config.toml
num_hidden_layers = 12
n_experts = 80
routed_scale = 6.32
balance_bias = false
Below are experts of layer 9 (counted from 0) of a mixture-of-experts language model. Rows are named router (the router's row for the expert), up (a neuron's input weights, with its number), down (a neuron's output weights, with its number) and show model dimensions 0-127. Each number is 128 + 24 x the weight over its row's rms, rounded and kept within 0 to 255. Numbers have three digits each.
After each expert's rows: a language model's description of what the expert responds to; "mostly gets" lists some tokens that are sent to it at least half of the time. This comes from a sample of Wikipedia text that the model never trained on.

# expert 33
router:133167140132104116099146106117171172098133142142134113149140110111101153147147081134101143102154085126140135095114124099067103140162127148158116105127151146134140138153134164172141155106118146170093109129135153118095139077112148177116111170121166089147127091114126131118123138122084123138139167152152085155100102118116109115130129119153149068124112116098139157144130126144130105148094
up0:106141124120114181174145143143119112104089164125196126144113122101130108160192113138141128159089161159130136146138145183124113146141110149084104146134157158118166133142092101138102103149102140146130096113130121144101146105122116124125079165145167136120160142083117172147155144151105110111141146146118119165130125132111126106128171183144117139131141125143097154133118086132146123118125
down0:142158099127131151152150119173110155150145136159169153167083057174149108115121159142094125117154122090088124140147129119107134181151095165129127159102187158094131120117087180153129111106153124081083127139146149141128146115117123145103098096136120117116142134145097138115135133135164122159125128093113127124143131111112151127147124115154141149131146125148097180129127129119155142153109
up1:070123135090126118150087140134136141102117120118153125076126108146100171139130113123097163144126120135144117077118099133146122105085136080091116087145143134128117115099093127164121150108156099168132133165140151139111139088074134119112129160102096109135109164125117130132100106122164130133176124174095101136136131094152118099122081120176172144136142118155152140118122102112143101142124
down1:143158103161119127145131131158120126133110116096167146128152103133128125139137100135170148105110119150124136125111153105164077127108119136172116119126108168121114131136127138125161126138110150104149093108119117092140147140124137147148134120135150151110159098088115130118087123106134142105171080139117114124119116120090114099119125078079109158167176215141101104120145184140103157092092
up2:100119159097112149170151134138099136126106149103126100132114121081174135153120125131134135140100127134140149126114069129125137144139138108142112140139159143134124150104144132133155114117194129123113141104133175141124137115105102142150116142135124166133088111067167131128142134149153128138116126137129112055102138071171095142120172076123159087120143117150162106131105158104142170159108
down2:134149120092171152122150102171113130118151096152097136099111127140119171116138121131145122133096180111116127139124232097129127181114109149113134112121125125107126104151091132175125137105076141124156152118102145124130151101111137093202127099145151146148096122126110114147103095144128127148159120130135137154135118120120118125123131167144105107123122087127132156106130121143099094098160
up3:139152166130140160125200156142116161133120122167120125158136134136144124114134113088147180140121096095088073149173110143134096133132144142138132076148158117095095138150106104119122099099100078119157147114095124112130131107131125172152113121136114142158101134128111119098174173148135128141104146130089110101134144117141139129088095117076152128144110154106149111113124122124137170110154
down3:120139129134134118109116138092168165091137154154135091151111124129133118109129092161105126113136160183116106114125171117137121145167090156147111172144106137086140163092133106127165130144146133097085124128152083162117113114152139136136139110093140147136123140140102157128092107077125131123173106128076141166099123148155140152115120142154187124154153117150089152112134111122082116146148
up4:137121097162161100143089111160121138141125092116120132124169138146093125163150103117129113115129144129145125184145137170123112139124117148091121124123132088123112141133124138138141133102120118156135130170095104139069123118135120135136152163115140155123090104188145056175117140121135130128110117167103093119115101098124102103160141122118134125076112124155078149158105155105108135173082
down4:110108165141106128154144122108135148187108125130138133061122104153083122152119132117106134124092130148148110130122131076120120153128175156142155133121176134140141146152126140114134106129149133123170121135137133149170104146115164159142108147142152141087150144106149145128159085102111117115149153098125094096118090192124177150106163125164105142132137147131176139150151139114171141104159
up5:136137150126120130142153150112149128158159165162156092187072156126113109122168148107146127132131120124144107172124112120123128182084123138145158140147124100109121135130089153135115162091143159150132147151126123129155142121089118125145134173095122097158122140164147066109147135138121092099127094131147133137139139083143089103119154155114145111157156108075169156105122106125117117157151
down5:182138079141143167137133134153138109144141115101153109099135112119143134169135128133140120102094130121097141143125124107123112159106133158136160141170122161109126120163105145143113094161121122122131113116130140078167076133113122128109062104129127153132106123149143167149089131092111129145119118076164076109101143164130151078166112093113130137109151140113132147144143147088136161176144
It responds to: Newline tokens ending lines in infoboxes, lists and tables, often before a dash item, table row or section heading.
mostly gets: "\n\n", "\n", ".\n\n", ".\n", " |\n\n", ")\n"

# expert 53
router:141114138115138087116129141119161168117087134145167082150169096074103122105160080148141105067125109091130114101118112133105120127174134106143112110134149117117146105135128144149160131161107159153112109128117138137112169094123104178097106173102135113125110124144122122084141148090110111119146184116136101142140092128116134122145136134141134127149092071092159117154128123145098131133110
up0:132106124193132112130075157128112162107113148161120128144135171145123141097138120097145191130120151142136146102136123125172090149133125128105171092118096145105130186171164123106125127153139112136139138097133099078139125109126136137136166139141096175109088143122115108152139153134115128105132142136118123161121119149202129120142169090115154149146128087104119135130149121135148111161111
down0:119145115127117142134140110097102121110111109144143089095109153150132116137112110111123107118130109114113075119162105089080121088119134111073161096159141107102142102107151121097115117088142138099133142132122114105097100132087124073150151094129146166162086062121119141122122123126114119107135106116085111112116127159143117152140082118143149119156147095117152123182147117113076161112126
up1:127120145093132160164116105136110187158147134137117090117086103175111146152114099119158103122130120120171141119141162132061109077163127149093140094140143115152108100165094155132151150122083103107133151114141122115117146124145107134099120142139133153171134159123110144088092105161145127102147148116078141086147099118129149174159124138145153137142103127133128114146144112139134105140082
down1:147137101128127142162127083142147127082109139128108118120148151125144139196155108160099136122163138107137141125158114156109095112120123093106129126079157141137145159130118133133140099141157120092120125122114094155114130104161113114125196097101152126133105098128126132149152142157109086107141131156156073125137150141106111135131140106092159144156120145140138112134054135085075144121167
up2:171085156132154101159134120115135117109100145112127087127120078111122149126138124146117117154150093133167122138154128131158048131137086075131129148138093137129134147115148133153155129153136134086169184086179099118122181125143133114163118129150115117111143114065133129098100148133121121122111127122132124114111152142089141143170116157127091125177127111128150121151101110151139140138129
down2:124139115101139079139091122163135155115162125093095096136174153139131141121146141136104141127096138141159102153099124074163173133124116160082114123136186108169126133137134097111146166123118091130149151136117156142148119154158103134080146151149110112147122145137117091152124121146136136181102144127142116088138124161153105075096109122160151123086130130109113123144131114139093158125081
up3:086146095077121137110157141112154099135165121137076108129119117125104121138110145168111077120063147076140117153086103133117127133157144126132169146088146121118108114149191100134130165132160149097110183119112120124135148130137091139097108163111112152143123126125119112172125103142124116131164166165148122135094127116127131142118099104099126153131144105102153111111154163149143137150148
down3:163102143137144139130107161124139160141149139134118118098132146114152141087140128143154115136126140135127119144141170150133080116081101117099125096101148126130126126158104136184149158131093085128154116169166158087128152158147090139102096148132126104129133126165080108104106143153097149113128155145140134135201122153151154101165096165132143136071122170119100129120109155110151146131119
up4:147121160122093122128108145159133157176139130151102111173102127102086125079111095160143131105123109093095099090118146123112099077105149100128082085156138130102125125165122162165174147101156132137075116121092122165159136144119092110122079164131133120118129122130126140162152070135148136126148124115146144128119126142144151138134111110114137152132103121145173150137095154126095148114140
down4:181115109147123103154171118119091110124121106146110149143100149139094150120096176131136133127101154135138125183142127114117137131159131120111104152154142119141109146138119110123094127178114140071150122111141158127105127144097119122105119121106110188107085123099104149157106124097129125137135082142091148083101120135130163166122128119120094157169084145083106119112157139180106100110117
up5:102143110139145112097131118125152119101094103104168135142093109060090106081152105126093104112107146134116150109112112107086110113109141136150110124185103117148139117181103121155148123153132139133108178111137147165127097137102089155128118161138147131178134124110107140152109133095147103113148161121132099116135125142159117132142113106095072138168086128148138148104126165103122162105135
down5:106079145090193128097158091155135121093142126126142128101146146118186140137077141123118120101114145125148097107120126126133142098115156084091134096122150121140128155162152102108169126147107110097139173115107145136116145096134112114115106133110144127157095158104148115144133173112154101131121144109131110057092117127113122108146109132120094125140152161109139103151090156107160146092138
It responds to: The piece en and similar endings within words, as in Panhell-en-ic, Dav-en-port, tel-en-ovelas, s-en-ior, child-ren.
mostly gets: "pen", "en", "ren", "son"

# expert 39
router:130137118130116131095155121138182159111099178145149106178170092121105162138153122149127111097127088114129113082168123125062109145121136102159122085110129159136136122138143150165127123122106176162110094128143107113116131120133144148122151146092112101091135134119134128113108141076106145155148133166130074175129108081149132153099141123126095097105101104110147135128143126155128137137104
up1:130101149114146094139090144124162094123150125117124073108117127107154081108145122136116133150103136059128145150137111113145140153150114136149140103113101112137118151164126106106141112134132165122118120122104141147093146132128153111123127117101094077104105138152134171125065128126159175175120133123151159119161138171169160131095124104116123111142146120208161155143145151110134144113136
down1:088107131140134128127123146136136094127087129123114155113133117108104126087095120125120166085118135102138122130117144155085112115137133182120141115140158084140129109115083130126130117150145114114139117184150121101155125135102142141170067077136131100121136114107142076117159136120143171153116102127113138207117154132113134108119128154165126132116150106097160155121085109172181111132129
up2:114128086161136165108136098158088164146119173138123149068085073118171100160130136134148109172132124102128145137113098113115132136151175118132123127127147141129184120114148138152097103139121124097134136121130111128140121131121142102123106133121155136133096136112078125102118091117124132134136136144158145100107152146111106133136175159127180093108087108140083123140150097115104081092164
down2:084185125118093106125125139137125104144139142111139136125224105156113126137115150105115106154119123162110102130176155102135140172115064134113102109110130116108103143154095153142118146110117102159112151158125136171138159131122128110060131128135136106129086118086104109143101117125147130111147099118146148115117102080132128129104130163172149131089135113100117115134143110116149140157123
up3:156115103114128144102112129109162116163145077157160097085112109132139114154150127134162171109084138093162115164105117134150144129137155123113105156107141116135088142124117146112136091094111141111122113115151109108132129164126108132173138141157131150128153189140141118102154132096121098117120173106080152141101130139113162101160120181117150105113154104156109181096132146112136111167145
down3:142184106130162145128116146140142125124146110127165141120099122171110127177133153130149127104093093109080100104126139151133112128101155151107112152117148171124135172109116133172128121121097133151051133142158130127120071129142142104122094113163140103151102152123158167173133156149133087123109116133112114141169147155130102133122101162126102160111145128080094130122115122129155154136098
up4:112115137135090178097153075105143114158143125113144150104122112125095114091103122123098110144109147121092132138142128165153155120096103135163112157177133131123098165153118139148165115122133167094130142130148141131121113121079084075119102135113124118101124086115146119101151172136167076094134121138121121139138137119133150157142117181126105101154144134141184141149121136087142096138096
down4:078103063136140120149147122109141129083121100133102100169098160139115105145130116158139161155124091163125159141156102094123142108146148119089151114115105122111156156126180125131101155129145099104104147158075130070119126129123156162137139105156160103102115149183148106156099077135178108132160110128099114151133126126120121132113128128110099157151111123121120122113123101149104124127134
up5:108154170108125103139181135142133109104118116108081124125103119113112129124145113140158138130133108117125100101143118184152113150104119131112154103162098146107144117193123156076106122111158107159145117107131163131117144140103113176104171098122122054122124164105151161110156128119143072126142128103114108170118125100113154130123121125127125169164106125113102115158134116097126150091155
down5:144139122152133161138091148154105127134119143156147126082146133111151137095127146156102142118147142084127162114145087118090072170142114144160128108161128132099141132124120131158161124127164144115130126127143101109170108188117120084126094158155110109116130157103139168095097127113110120114122064096128145077165115154129169155124087123122106128120140159144137136123088112122119086127164
up6:131125115162139132104136149146138110090107093131096123133150163157118117157129116144136148124104121088130157120144096110119156143145078158145117102118139095155102132068135146148157090106140167121153147178110121124111146127136117119120149153159085100093092135132159159128099114179094148119118058117104112145117157143131170103142153129131135151114088162136136128117085158104131124155168
down6:155186108130115120134117131127113128127152127072109120146133095083202144168182133108136173124159132138149139125127153165123088083137113098113134065114127106111162144119103115133054105131125150111114152139164136110151142115160106139117130100103132174106137126122123104131126120103160095128139146096115130129137126148144137126130103103117149136127133119162113110114118071107123176132143
It responds to: The word the and other determiners such as his, their, its, this, mostly after prepositions like of, in, to.
mostly gets: " his", " their", "The", " its", " the", " her"

# expert 13
router:112127140104120107114135153139161162072097134139131125145151136127074162122156094140122143113136094120126105108154107087115119132159141091174107112121131133159144129105108130109150164120112141129118105143158158121145148116133159177104146197081113098098158101119127117110141184128096140112118154175124121157098108111143103135152161132172090097099120088144135157144121141157145138130121
up0:134113114145112122109155141123108150135136132133117073147167119108089139105144162090179144153143083183133110111145100128109118114139133118118114088172126125108131153100142140131122161114115114151104166143095170095144147103140165161093152061143173153166126091093131085118101137143122147095105108139119145108114121129133122108115130149142096129096112115163132120141094154120105146082112
down0:131146133121108145085111141169104151119095110106145114149109131138158148137096139127104105171107105147112093115124102115116142153155141072087109137153143121119146131057134185115169154116131139080114139119143106121147097128110094106128143134085099179143136083102121105108141125137133096129156112152113103155100127160128155143161104125113169129138079102149159122100128137141107153146161
up1:137127127139128129148153086090114157126118128130139160123158122133114147128148071139162140095142153123145105126155132157126135149109131087145121131136142113147130140154118149164137121127103155127126130163158089181171106119148159121082200157121090124160120112119106132143135094159095126157147121134138164136066111107132106098160129143147131143096162104118140158177154108139091156170154
down1:111135114137159105153132101113112131152136071153177169103137126108144131154125124145089120130134133170153119171150116127130152111106137167096200134120127103151177129113115085139112145133119120126127091112094103094112124158111112147128114123134106140118130130105089104059120120176147170123109119083148145149150106159122101111101125135153127138122119121075154155135126109115154141179117
up2:115116111125125124113112109139138087099139132118121145137162171074081125104148110124208158114118101122135127154156111100099119136168146103160127114123122125122128106107100133187119145118159150111075146160154119112112142113117104175132126178136110118122147135171127164133065150113122098117136093109106103130124101163109126100126142131135088145093153147169105138139124123119091144151122
down2:136155124080137140100156122145130128107159131121173105128118131155141090130124100135127106123141133128124107125164198123149086139119160135133127132137056096137191135166137124119128168132136098104106138094123163143141142118112103140118120112136159149126097160128147092073118115154132099109157139153128120126141132097112101145114081137155100137119113145107119164078087164094155126109092
up3:108128146133115098145175143144098125186116125106073142131102088092140134083108092130107134117164070118111137163175113150098137058093175101150125137159121146164128116133094110129145160094120084163120144147116122151103154116161166119156145175112154129108159107140149144126146149130143132132137146124116141112100144133117137165125141150129180102145110123106132135141125143133138130135117
down3:145113119116106150111172160142103167114096102147101113109080119145146108128145137102121150131156165141120122152136111142157109153116096114151094154105130118101098121103160176102129112149122115151096147101158143099123069140143109138151157125128161139141116143094143101127203114141156106114129121110102139117080079136135113068122094111146131191137124147082134119124130120148137127135115
up4:151151103138130098187140087135182109086139136111156121163147093099116145136133136154096125110153143118130064146120121113147168133155140102121116086149131134172109108133085126119148116137122093099137120149108117139155158142112150144082139153104135147130133122131157107116141120151132134143095137110161106140136102085192169122106154101111094137181131105188123125108103130149139129135140
down4:149111126110111154120153148118161113130109104120103099144124077150095154165151149134162106085101145165150113138151112137152122116085124141173107130117150142125185137113109118176127121159173135104160108144114111128080119130110154156108167095118135124151122136135117083151149105121145091124108151126110116124068159130118133158161128136142138129121143111155112175191151126111118174095130
up5:134123102136133179078110122142148103117129113160105126117159126133100133148145089143131168153148075100040125144137107107122132120152140142093117142149132108148102134167138117111139107099136097104172142171126140112121140163120125109199178145150116070125128134155112132129138155131113163153127114121158118136116108105150142156108147116168110148109139143127104155071118134128119117124151
down5:103135132110097135129172106133116133099121107106108108124137123114153130149133123105149151134152138116111133109154142148109101121111126107145156112100125134111040106124147115113137181149127127107146078139163155145115089151150141168131198144166152148099158128126110173116162143151119188096127151131144160118128129147112123131134141125155124104172067148122158106099093147166125134115129
It responds to: The letter b or B, alone or in pieces like emb, ob, ab, inside words such as Edin-b-urgh, Camp-b-ell, m-emb-ers, -b-orn.
mostly gets: "emb", "b", " b", "B", "ob", "eb"

# expert 47
router:163100147100115105100167147138155154107117145143137120159144148134109154137141109136098102114124120106111121076153141066079103142171107094123100088117107153151142135126160189176131148154108127140129103145110137130093129137132141151125123156138132108121134123117120111120123183123112113150173147143127077158096094114110107141110136112160122098128074080082108116116112124164110137136135
up0:142120148109126116176145106140085187124118133164163129129100129148140133163112120098075153118144161114142127092111159132163126134129127154160138140107124146144142168135122127166153122165163126124147139128112114105106141116118110162103106123112128199120125137137176147147136135128114148092117158094126118161153120081123145118167063119149150135156082160133125136087152143112088166136113
down0:109102115139104128123120111138060150154111114131140077134129136091103121151073107168190105138135098110136164127132141120096140117140096144159126144113151105143131148161139108121171127121154150092108112160159136107102132139183143097161114113147161113089107138115177134137144152111141142172102110140141126157122092146135104131131097141135135122126169124104170184124166130151112144101123
up1:164106141159124153153156142120110149114126117079112112117104114128154132137139137099124140130083185143130118123140151126105107094117116121121119078109145173124133130106150131126123145105120140130150134114134147149090110096107127168187104131136099138109102117129095103130114152093169146136140152161136134142161113129137104075116078084085083097121166097152087105094107120182120144123108
down1:110131130116136134136177109138142133130198093149125113141067119107171163128125108067125136114133149120148128103123103130156112101126090114122117132104095131129121137150151103129161124119128145150143163117171119137145128106077141154131079132127078141094139128141116100100176147119129118114130170118079096133193125101156135149138096143154130176174135160129123146117138129119136119108151
up2:126102117131142113100140110086144114148147158121101117111161168094139135110129133116086087177122124079157137144118179138139125136121109112123161127127142114163098148152134082171137160145131130137169161119169134164170114093142129125150114144096134097080166098147108150144122129087148102150145103124129129125115137126155139089165102170095117137186132113153126139170101110129128151135112
down2:131162063135182062136139149118176112122129107098118103172112117140114122105108125122091122149137155146102149115120147148146124117134155135109110116131139145115125112095127162090140150132101100165137136097121109154128130127100118168133138125110082117149123124134198167118104100143157118130156149160132121125111114107108106080078124113098113085124128118130116124111105110149109098176081
up3:130106135119125118146101117091133150156142141151133128149116114139073106114167126120118111171142169112133125148133123102118134157149140111129113080136092142160089178086098143134101105109095117130060103134115109141090124137150118090127126125106099118170118119127087110140109122136149119092192095157129108143130113132142106122120056165164153121083117112114144160140126135156153124145107
down3:127139091147127155092130121114122140145126114083116151135111137107131137148117182128131124100210168160135101158152147098107094128110148144110154143106117156144118128107148080194149166113117155129085099141109126137133123124138140131133161123080088125099119160115127125166161139149121133170149182106121125157131099116152128166127111131135136116141159130153145117180130161144168119143118
up4:129109094141115086128122143139148123114083100136090106133144136121175127125152129113163122093171129137078097137129122106089128086087111117130132122136111119123109130070113146124094162150111135109102112125093141149099121128155135153102128158103151124121129113136075169140155114111100143141185126142136123134133148110136108142143098126136174201133110134109115176102147116182109113132172
down4:161138136136109112112094118108127129104112128140144118107141105076182115127154112169194165138134152108121164124141118134154123118116104111184088124129106123102124134141137119138084180102092128112144136144147116123105137141098178125127146158092137132111125120083113084136086131128116127142118122122104093147131127120165063130095138161133146133081158144126139161138147147165134161084133
up5:170146138116112116108135118155137101104147130127152086171158131118126126098127171087131121162103153148136115153107096132094161108155146089108098105152118131121154094105106182159127127104127144145144128116085151133163115159120128072111139141120122089149174110124166113140151151106122120141127104085137131155128094097090143122117134142113112164115089141091170166090083105110124127118113
down5:183104168130176117088114096172128134158120122134071126129104143138163140116109152131157104091152102151156137110166099133106108146127173122129147114081184087165092106148134153139139103133093111143137106138147143124147079141125144148097110156134150137143119138082135110143177121090150122120148131118101120082098133158132104162135118136127146124119127147175123122128148134106109138096128
It responds to: Table separator bars, list dashes at line starts, and word starts such as wh in while or white, plus States, US.
mostly gets: " wh", " US", " States", " un", " e", "@"

# expert 41
router:155082132099117100114144124109155137125111147145159095147141103101070143117169093159106135122131091134142136097106132108124114148188133146183113127108132127153149120146104143135129150138087112149144077131149169097099172109138132118154141140104129109110137080114133134113126172108078112128151125154123101176132082098134114152127113099158137108112118105092137123154136141159096140085112
up1:121133126092163097126129112140143118125101148115138115065145106175122137072152141099115134118129160094139137115129165172159107120184120119188109140141098113101145154132137153130111154112139118176095156103100185129179108123112147122126135126108132091151141115122111109145141155133158155106125136100170127128148159125128125158103094110128118121115151153103141090134139075154133122081121
down1:168150140100105133166132188136103144129097118169137112129151103105126106170152167163146115145109099156124149129132103125104105124125196123136110122154144140157132095091131154188131156132123133135113100139139133114136129077120124162102123159152151107135093088138145135155127118127096129096108101134095080146134108106131137079125122096084113127114128128159121159096152163112149088137103
up2:134116122167092169100148132128097121110123138173158150142151120119127122158096100095085139143145094136115116102123130109131129140139144112161123113120128142111097140151090162136139115113151120159157133174111122122182193106119109133161103119129153160131125121149115122094138103143109127141109141197086127133151127109087150125175100128102151128129101114136127104050112140155121103089153
down2:130137118084120146081145117111118152164099151116137129103144111099127127175102111119114123133114146087157091127173165125083122128121101104135119149104153108113086093124155107157097112126114122135136170112099145129145106178173094109129140121105133088141127116138148121129105120137098141119144071133091119178110112162150122109125103155123086154100099135140149109088163116175144088149134
up3:140100140160103115139079145136106111120095131117120113097142090108139118082115130166098136138128141138124114169154090123113096133141117122101118084114123135101118110166075115141132160124115173114142106156097109115120156119141105128113098114125069091147148123110085177084128180155130140172119104147138119092100124126137139100174139129128122097122114151122106173131092113146132142133073
down3:142099075122132085112129188131122093118153167110099150115146088138141151133107119158133156122151141086087125138142129083123152120108107105130149163097130111108122137120144123129107117135151176112134114167145121120155162110100134142148109094100136148093129099135142080130199131127158119139132125096142148164131135140120133089168096145130164138160138071117074133114100153135118131118149
up4:121091161138160110132103152108131160123135120139098136163117158138140174122127144129133170126114138127117138114126147166142127106153104109154121148122150101177129119117113123148104130081162104092146134080167160094130138072132106115156128150156098153196162133120116152147099146126092131126122134113161132126099084121126098113129114125178078156146117138091157150096093154144090115145122
down4:131166145141133103153078144109158109160084162078098175155089093106113120111145120150139127092117115092149114138105123131115101144100151136160124180089156127125114133159120140105125150108116127132131111144130152111120126150143142162111130115136116111100135121143156099167184142139176102114102083103104121114091053138114153124131113147127115134126114151132141150100091137104107101091127
up5:118118132096122154158155166130132121182132099152102105077128129123149138130166131103112125136145163115162110112120170133136124079157102117154155104146138054127107108150103120133106153146114106135096122124126151136070142120114133143104133148135114132145121122092134170140138179160060138114155109072168110109113129127168125161143108124107092119129115127130133163162153120116135146100144
down5:136150135126134139156131149087099160155110137135162141119098151111108133083163124123116096118125144143102103063138105098131143136135139127125111122134104166143147170102127140119127131141196119141126121116083153143118088116124152140154086143105100106112125120168128136157145147157154076085110116113167144131057131111135140123098092127087129166149111151153098112168136103112133166128140
up6:175115118152093189127144097147124150155130183118127119146136112127121135133133105132101134114127106133142118098150137159098101104129105115099133153121164113105155073156062123094120154120077133113181108142130048103111125126130146105154091120097139115081166097126113113116116127120106109129109120143137151124114137154105093140138101119163144131101143101089126128102117114121112099110111
down6:118114120134115163115143139114110086097114109141131103123105116145134081168146124110130117087150165127107159108126142120160126131099154096119120115088111128110100137129146114167113090115115086091146160147135165142156149100119098144146128127116152150134095127167148154159169130126162147205117129113085169146132105118144105136116096078125141151086156112125094106160129120177163123114110
It responds to: Plural and agent endings closing a word, such as s, ers, es, ions, ors, as in Vick-ers, irrev-ers-ible, Runn-ers-up, Fall-s.
mostly gets: "ers", "ivers", "ions", "ines", "ors", "ents"

# expert 18
router:156100130102119120110199139124131172088108189163168113159141117098085145135146144127121145102150122114126134117114136060092122121156106137159062108090129129123170094146153161164134161128097128131102091102142135129140152118149117132125133152117166089118093140114141130109123175107110165148137155160112130148132083098133150118139140128154118120130106105135122113114150126144127116126102
up0:155143150179145147082135140142104098081097163145118141116148122102124128177090134107138126167109144134118140147086145103124108084104145167157111080120108127155125153146160131167115124107126107142135144120114075165120158171112114151197150158131117178092110120128153109117119113138119154137123148124097109153119127089116142128176106155164100139146150114104128138107133123121138126144097
down0:151145116158138131124119124131084119105112136152130096099123110105135099122103120134119114125146127115083128141127113106127119163152154151128118174134160095162057132123091086116112186137124137092140120134140162081109112077145129125095168133116130119135135148119092129143136125164121130133111162122133094123091145149128104055162112157173148101129157104130123184125152118134119135159088
up1:120114141136160137121110100112120137104159128135116118139124128128170121148157147161132159136118117123146155137128087070117159117110169068145131160130151128152140098180137133186156102134115145148134133123187131151131192111121124099153124159132141106164146153126150162135067156136143118130131156086170142095118119147117120102142155137094160108086119140133142100127109102119140165133098
down1:120156123151137157127131132152106162108134117146161159139115119139103113095156132145068102086141162084108134130140145128162129097099142164137134166115126117104126124142127117133164148157138113146136155134119160094136109169126135176123097136115130139121148104156133141108147146126078114177106158092141130088145110121146125087138104132112101117080105158194107122147119115088154097076102
up2:114106112088138103174162137100089137161118156111126112178141096146143106119119100075123117142155126124137091136104135129093175098130148170145082129165133111137121173135119149128118179151133081104118120088147142108124125132091123120163106098110111107133104138121114118135118090106143118146128134167121111163137121140171086130121147107118191106139122144116172144103116104152129091120095
down2:123148154112087096127157111105144105118107129114131045135138170126142114127122149085127161107084078129072155121122166185122105165137120128113119093095143142114132134132117094142108146140151068143163128089162118141125078129102147110105132129131105177098122109180126112139128113124156096134153141150138131155147137145141144140100142163136134130154106116111102128106133102159141121131135
up3:157132139147140117101104156138150159093096154110126169157086118083148094145151109112128103095098094162107129135116146079098173177101124162127103115118156107161147105147127131112127133113127106109124094131144137136172181150127134140137163146157137117121119113137103155088133124134113148185123169110123113122103117144141152160159094168142126152129096112172123113120113148097113118092096
down3:105119162211150111133088121115133140160132118100151145110126082106137129090163143104141119136160147146102158116131108111078130150138127136130100110109104172140112096135102131123121110154139174138115108168161152096160104104130137140116102119139162095181118120145133150117145146106149109100128076119130115137088176124119120101134103152187130162148132093132096133112129157141131118098120
up4:132109163122139101130198118100122129139091149122122132148123114132160128094128159141086159099112151103168172121166121134123122092114121111100115078152165106139127143154157139117105160126088119159131114111136124134148153124112103081132129140137112124153121094118106121157130093149117106109127067164153129116181115105132164113132097151139114115145084095099143101069111138092141103127115
down4:116124116129135154118126144075179154162124128125156143103116168102139117134116142154153133113151132111153102066168104139141160119118091146105099146129157140155120116092145135124125130156125180139093109138075121129093145129125143097179118149079132125154106181127125116174140151105107120114188160148148100109163137151143139135137079153122136114108163115095140096121126127128114112129097
up5:134126106091106128137105155114096131122152100089154161133169124098106124159107089106136171122156140092124181116084118113114127136146139093108116112082098136127089078127144075143120126159136108108149114146115112132098153139105096163146119168173128124112113116086171136153114101141147107109142123141074136109116116129079120095119169132144157085134109114111142118098130116135103152151128
down5:143101111142102162122121120114133126160137139090133175136081138149186150130098119148089147149115128121121106117145146136102139112082096116161163119100128174132100154125094115138115083146144109116137148112156109090116115118127149142136129129086110141132163163119172141080151110149115054106110149134112124089103122156142138154143084112102133167102108148113115095156157119133152141138163
It responds to: Hyphens in compounds like north-eastern, and pieces of country, region and code names, such as E in UEFA, ESP, Eure, South.
mostly gets: " South", " States", " Eng", "orth", " E"

# expert 22
router:148108147078136122095152149129147160098116134137147083148141103146083163121170089158101154087157108101143125105118095101127151123188109134191131116114154161124170131127141137154136147148079132135106089129129157154105157106154133158148142146071136093115123116118148109116134168117117123147134119112126122148146083107132157165135118096128143099117115130122140127143154150174090127138123
up1:106152144094142160082147145148123138128158112053118097107143117108099101080125114168124163126124156125093102142144182119141142112146135134134173111119153108163148127162115158144099106136153144142142126118182153122148145137117121130155091113137111129086138117114134116107134096180106077140100101107112137122167145134116132127131133103131169085121128086170091135152132100129149109105118
down1:134136103128166147160102138103151136144132096104132092148134141145161141139133136106115121103124095141092161151089138165096122131151128153133106131133139146161106123144148110125148090115105168095124121138118082125120111118061127162147143138153106151092090070083150168141097136161114153084125119075057125137167115145129138111146131128123149138120129160117146128120122145162123078134116
up2:154149086109141086161148138098178129130143123102168152165149148090103104163154086133154115120129115124125142076139166142152132123138102091113146182125089125161135157127122105147104096097166177132138128143069112127126078126118131133130142098128099166125136155115116141086120124081113129142142101133140129130131110117122148118121104141108103146143103128096122128133126151113115176157181
down2:163120112123100150104161140076123105132153106114134094098091084124137103119148141111141161118108122100168137139141114115139113115088130185139121132169108144094108152126143087137149118164146118126087146121147119096143138117157154167127160169138147114120154123118164161187148106114202124111122140146103172147113149126150151157114130137122119125155144160096121101147144148147135093161109
up3:088113122155099127106141101083167131109120145158125142102112119135109191122107105126063123124103167104127134134140134164080143122150147145115145106101126142118168152096120164116106106087152126115114099113137165134101094142143121156106117084120145102136136147156147097118133138140118114140116100106113128103127140173143170150141137107089153158109174101120128062115151153135170125109119
down3:164105106118108094159129122149107181142091106149121117131104074141105141152190141123090158103164156116132155110065120104146171145094131176147154141138147118131180149095123125129122127131107090109111132102115127136141099129129108129134129157121113151134130094172145120108186108105141131141131164131090162128117107125111135114143138168123145144121087117156070146135129136101125100121134
up4:125137150115094117140093132109139093116122111099107128131180132123180105118107084135099109103148148134120094147124099175121117153073129132134145138093131131155094134109169121106131127151151149125135108114080177107128094110093084130159109100086134130120164123124159130076112167122130074141094098183127114091147101152137158114113151145117154125142128098115134119121114126145129113155092
down4:158124128124118118094166088136127117107135113124130130134110096151122155160128150112086144188145121097161131105082138115090119078101134161111131135099123143170100138087138137129130100164140098120195100134090110134134156102164131128098140098114145095153105121165096106126160140122146127106132106108116145123117129097127116123078139135104138142110111149121086118131127132203119109132178
up5:156126101139159106119157104102116170129162143132073135144124110138150111124145122121111134139148152144175100134106125102132137129108147144161174163196158125130138121110130092119126139105131150134110092120090141147123084141127119132069149144075118136123112172086127166127152121115098090118118098140099182192155136133127124117138109142185115137165151122130113099105136125132129140148107
down5:143125170146125147134119084146135128110118130143141133096157157116155122148133133134145170139145139125093094079142123120156053132132134110100141107105140099135107113170143078155155148123125118155120094107150147118150132104139110117125143099088115159125127138149124170128126132148132133167139104129162111091087117150143074044119145092146128146115141120148175113128136152152139083157116
up6:148088159076117151060158124117142135146104116137138140152137067111146109146143124128105121159130103132103182098112124169115134155116126102162129106088095143135137165164148084102110100114129112132159161164159146110127112074145092110176110131149165117106131112118133123093135109145146109152150143117137148134134109105128093120130134078131167117114115148126140148161090138151103118109116
down6:124153096153082073127086151147128135102115158089163130137137134113164108132099147132144145107096161095120152117132104137127097131106139120119113119139142086128130133138109099136126092105154152125073151157128135112127154084137127140094128163142157097135134117158160122164121159130142117160160153164114102135156117142151169075109084073079120151113134125144121086124154105105117108117159
It responds to: Word-final s and plural endings such as es, ers, ings, ents, usually before a comma or "of" (plugs, costs, Hills), plus mid-word s in lawsuit, newspapers.
mostly gets: "s", "ins", "als", "ers", "ings", "les"